{
  "d_model": 128,
  "d_expert": 32,
  "moe_layers": [0, 1, 2, 3, 4, 5, 6, 7, 8, 9],
  "router_score": "sigmoid",
  "balance_loss": 0.000871,
  "init_std_router": 0.00653,
  "vocab_size": 13797,
  "norm_eps": 1e-05,
  "lr": 0.00594,
  "beta1": 0.95,
  "train_tokens": 650700000,
  "dataset": "wikipedia_en"
}
Below are experts of layer 3 (counted from 0) of a mixture-of-experts language model. Rows are named gate (a neuron's input weights, with its number), up (a neuron's input weights, with its number) and show model dimensions 0-127. Each number is 128 + 24 x the weight over its row's rms, rounded and kept within 0 to 255.
Before each expert's rows: a language model's description of what the expert responds to. This comes from a sample of Wikipedia text that the model never trained on.

# expert 0
What it handles: Mid-word pieces made of a vowel plus r, l or n inside names and technical words, such as ar, il, or (Madrigal, inflorescence).
gate0 [ 99 110 105 157  85 136 127  98 130  94 119 135 120 134 127 108 112 135 126 166 113 114 168 149 128 126 136 138 132 163 100 104 104 133 126 127 109 112 107 141 111 116 110 111  93 141  89 153 126 129 131 130 197  92 138 161 129 137 135 150 129 113 134 105 124 148 155 101 137 148 131 143 105 152 148 144 136  97 130 103  99 168  77 119 195  96 113 137 206 138 150 148 127 170 137  79 128 108 137 131 118 112 115 134 107 168 160 140 129 142 131  83 157  81 133  98 126 142 147 140 152 170 143 135  93 125 107  96]
up0 [146 137 148 150 120 152 160  95 196 147 171 120 100 157 152 120 119 141 187 136 123 145 107 155 148 149  99 105  97  86 122 117 166 112 136 126 129 126 120 120 113 109 109 152 162 155 149 126 149 115 119 139 106 163 103 132 119 121 126 102 132 116 109 179 126 130 133 151 130 106 147 154 171  87 125 123 127 138  89 118 119 128 160 108 101 192 105 128 133 147 118 112 153 141  99 141 161 158 117 123 121 158 150 125 138 126  84 160 131 128 114 147 135 120 128 182 160 120  66  96 135  71 156 124 125 118 124 130]

# expert 39
What it handles: Subject pronouns He and She starting a sentence, and the final pieces of personal surnames before was, such as Bark-er, Pay-ton, Mitch-inson.
gate1 [112 110 121 126 144 101  85 140 144 118  73 150 142 125 137 151  76 128 102 142 154 137 134 144  95 119 107 124 167 140  69 130 123  97  69 145 119 150  97 204 114 112 159 127 138  98 109 185 162 123 120 139  85 141 103 162 175 130 127  99 142 135 107 105 136 154  87 171 132 127 129 138 154 123 156 137 139 116 101  94  92 114 118 125 149 106 127 120 102 137 166  98 132 149 130  88 134 146 121 150 106 136 105 110 127 129  99 122 176 121 114 135 153 116 106 145 122 159 130 147 129 163 104 131 119 126 139 115]
up1 [165 106 150  83 133  93 145 126 110 128 103 150 167 103  98 110 116 116 156 135 118 124 133 159 121 112 136 141 127 129 153  77 122 128 124 163 139  99 137 118 124 151 107 150 135 148 103 108 128 150 137 101 138 143 115 150 132 158 143 155 129  77  96 112 145 178 114 141 125 130  96 167 119 138 105 151 116  94  98 128 114 122 142 116 147 116 105 115 142 119 117 142 136  96  86  96 103 139  65 119 136 122 176  73 102 111 132 153 184  84 113 113 100 172  92 127 129  98 114 114 144 166 121 106 111  95 126  85]

# expert 38
What it handles: Separators after names or titles in lists: the dash in musician - instrument credits, closing quotes, commas, parentheses and line ends.
gate1 [159  95 127 147 135 112 139 151 163 112 144 139 111 152  90 117 125 116 116 165 113 143  89 151 114 146  94 150 179  98  99 116  77 163 136 144 121 120 134 111 121 147 150 165  94 119  97 177 182 133  98  90 122 161 163 106 134  91 113 139 121 130 112  90 130 131  98 143 144 153 143 125 142 121 156 124 137 137 125 134 184  95 133 114 104 142 138 112  91 110 132 145  61 116 170  82 111 127 155 122 116 120 140 166 172 131 137 103 104 150 120  99 139 136 101 139 126 146 120 140 124 146 116 111 122  88 156 146]
up1 [115 178 130 142 166 120 125 131 111 142 136 102 132  57 104 118 150 149 122 134 142 169 118 119 144 106 152 162 133 131 184 112 110 116 142 104  84 100 157 124 117 120  91 112 144 148 114 117  99 155 152 153 148  98  98 169 153 135 157 151 124  99 135 110 141 141 176 122 123 143 122  93 137 126  93 127 145 131 133 165  89 171 117  87 157 131 170 117 133 135  81 112 134 142  99 140 104 118  89 131 168 141 146 124  78 153  98 108 126 131 136 131 138 137 164 129 147 113 168 130 138 105 171 128 147 112 106 160]

# expert 30
What it handles: Opening pieces of longer words, usually prefixes after articles or conjunctions, such as re, con, un, ex, counter.
gate0 [131  99 108 163 133 126 125 114 130 145 140 127 104 133 151 153 128 153  95 133 118 130 123 167 110 107 133 137 155 126 117 152 165 110 125 172 101 150 141 124 122 105  85 136 149 141  51 142 119 126 133 133 134 135 170 118 139  82 123  84 154 133 163 120 177 113 101 126 154  87 122 144 113 150 121 140 124 129  61 111 147  99 148 104 143 138 162 164  93 122 126  95 130 140  89 108 129 166 101  82 143 148 120 116 121 151 113 137 131  99 165 112 149  76 124 113  92 109 142 149  84 106  97 153 152 141 102 118]
up0 [152 117 142 104  86 111 103 130 140 125  99 117 103 148 145 174 102 135 103 102 141 148 118 121 103 124 119 112 138 123 110 106 138 150 130 160 121 112  92 128 145 111 130 148 118 169 113 166 169 120  88 125 120  98 129 135 150 113 130 126  90 104 157 153 121 118  49 109 132 131 151 121 127  88 125  82 109 109  60  82 135 124 119 118 146 100 147 149 148 169  96  72 111 124 104 108 127 127 114 111 124 123 150 178  95 150 125 135 142 140 160 113 113 104 154  89 138 170 111  94 128 107 117 144 146 139 101 100]

# expert 41
What it handles: First pieces of words and names, usually capital consonants or clusters like C, T, Sc, Ch, co, sh, after headings, quotes or parentheses.
gate1 [137 149 170 116 110 147 110 130 140 126 125 151 128 183 125 100 161 122 188 180 139 111 106 159 150 129 116 148 137 123 161 142 144 113 108 149 112 147 126 128 178  96 139 102 159 149 142 151 145  96 118 143 120 158 152 116 130 123 125 165  92 109  92  90 122 177 113 144 163 164 135 117 125 116 129  64 112 106 138  95 135 169 140 125 119 155 133 103 139  67 108 149 121 135 106 129 116 140 174 127 132 132 144 141 125 134 123 128 147 129 108  99 131 130 120 164 149 145 153 147 108 181 127 114 165 157  97 172]
up1 [145 158 164 133 133 141 137 124 114 115 121 167 113 187  84 128  96 136 142 168 101 117 130 141 152 108 142 127 136 128 102 148 162 129 153 116 129 131 170 172 133 113  97 182 153 157 137 119 135 103 126 110 101  98 117 158 135 109 154 157 132  93 135 139 123 119  87 130 152 112 136  98 140 104 126 120 115 119 144 102 112 116 198 127  74 132 148 149 145 113 122 132 142  94 135 115 127 129 173 158 117 115  99 131 128 104 102 112 136 157 141 122 133 152 102 140 150 147 160  94 141 134 218  94  96 111 131 119]

# expert 51
What it handles: Greek or Latin word stems beginning technical words, such as sem, graph, Chron, cl in arterios-cl-erosis, C-iv-itas.
gate0 [119 150 101 155 105 144 138  87 149 145 127  84 131 162 132 135 140 137 125 151 124 135 131 109 112 107 101 142 152 158 100  48 105 114 102 131 131 154 183  92 114 125 130 122 165 157  99 104 143 127 162 145  81 150 151 138 105 129 163 100 139 139 119 142 125  90 114  92 148 125 154  77  88 135 142 133 109 139 125 167 151 113 151 132  92 127 139 162  93 177 126 109 136 133 106 122 101 122 127 107 131 142 110 118 115 139 150 123 125 157 133 151 104 137 135 120 104 172  77 167 144 140 106  97 148 163 123 168]
up0 [139 111 110 157 142  73 119 126 117 103 100 125 134  98 148 115  97 112 115  87 125 110 164 102 120 102 164 154 139 114 166 139 115 132 114  89 158 144 113 102 130 128  90 122 129  75  94 134 160 146 140 120 168 127  84 156 159  84  52 121 106 135 165 121 163 137 142  97 111 120 108 139 166 124 135  98 145 138 143 115 107 129 145 108  94 132 120 162 177 111 129 166 102  99 133 110 103 138 141 148 167 122 155 145 117 114 155 190 123 123 131 122 148 131 154 113 131 103 165 115 146 121 117 103 109 131 123 111]

# expert 50
What it handles: Word pieces inside longer words, often a root before a suffix, such as pass in passion, adv in advancement, rep in repackaged.
gate1 [145 139 113 103 103 133 109  96 129 145 144 109 123 117 157 113 154 155 138 150 103 150 121 142 115 133  88 161  95  91 125 179 162 136 162 141 143 162 125 141  78 164 146 130 120 107 141 132 117 129 120 103 136 149  82 141 119 199 127 119 111 131 115 110 127 134  90 145 128 131 117 118 135 143  94  91 135 114 112 172 141 104 145 113 106 164 181 171 137 107 119  73  83 126 100 101 113 120 137 161 175 154 149 111 143 136 157 130 155 119  96 141 146 113 121 112 101 103 103 169 105 112 102 119 100 118 118 161]
up1 [165 174 117 137 128 158 148 177  73 135 130 139 149 140 105 139 139 155 133 113 105 156 153 182 131 130 111 153 107 109  84 169 178 118 149 159 118 132 135 114 128 154 177 105 140 116 133 143 116 132  78 114 129 108 126  84 140 145 120 144 105 119  83 145 117 171 136 116 136 127 128 124 104 123  89 145 128  83 166 158 122 180 105 105 110 104 122 123 119 110 143  75 135 145 137 101 146 148 147  97 144 163  97 108 143 116 143 115 149 176 154 164 134 119 128 117 107 105 120 163 154 128 131 151 131 118 106 129]

# expert 28
What it handles: Direction words after the or to the, such as north, west, northeast, plus assorted nouns and prefixes like re, pre, coup.
gate0 [135 116 112 169 123 160  88 102  96 125 137 114 159  96 141 135 142 133 151 129 122 126 143 137 119 165 146 148 139 158 135 139 151 134 153 174 114 169 143 127 113 144 117 132 126 121  87 164 198 126 113 105 132 162 130 139 158 144 101 147 141  73 190 112 168  99  87 116 118 122 145 141  99  86 121 131  87 137 111  79  93 139 152 112  99 138 151  91 172 133  95 105 120 100 102 108 143 131 118 121 151 109 139 156 138 128 163 109 112 120 126  99 112 145 131 114 139 126 124  68 125  90 131 137 151 134 105 119]
up0 [153 108  96 111 126 184  69 109 175 142 116 128 134 116 106 178 121 120 122 159 187  90 145 132 112 105  91 133 117 140 107 120 141 170 144 137  93 163 128 147 152 110 177 100  99 134 142 115 139 137 133 134 136 125 129 135 130 131 102 156 129 154 129 142  95 105 152 109 146 170 135 150  97 110  91 137 139 123 106  73 107 151 121 104 115 147 157 140 154 119 150  96 121 130  91 135 107 121  79 155 149 171 149  96 138 143 123 139 136 167  89 122 143 128 178 129 135 127 102 164 124 138 133 147 138 120  92 142]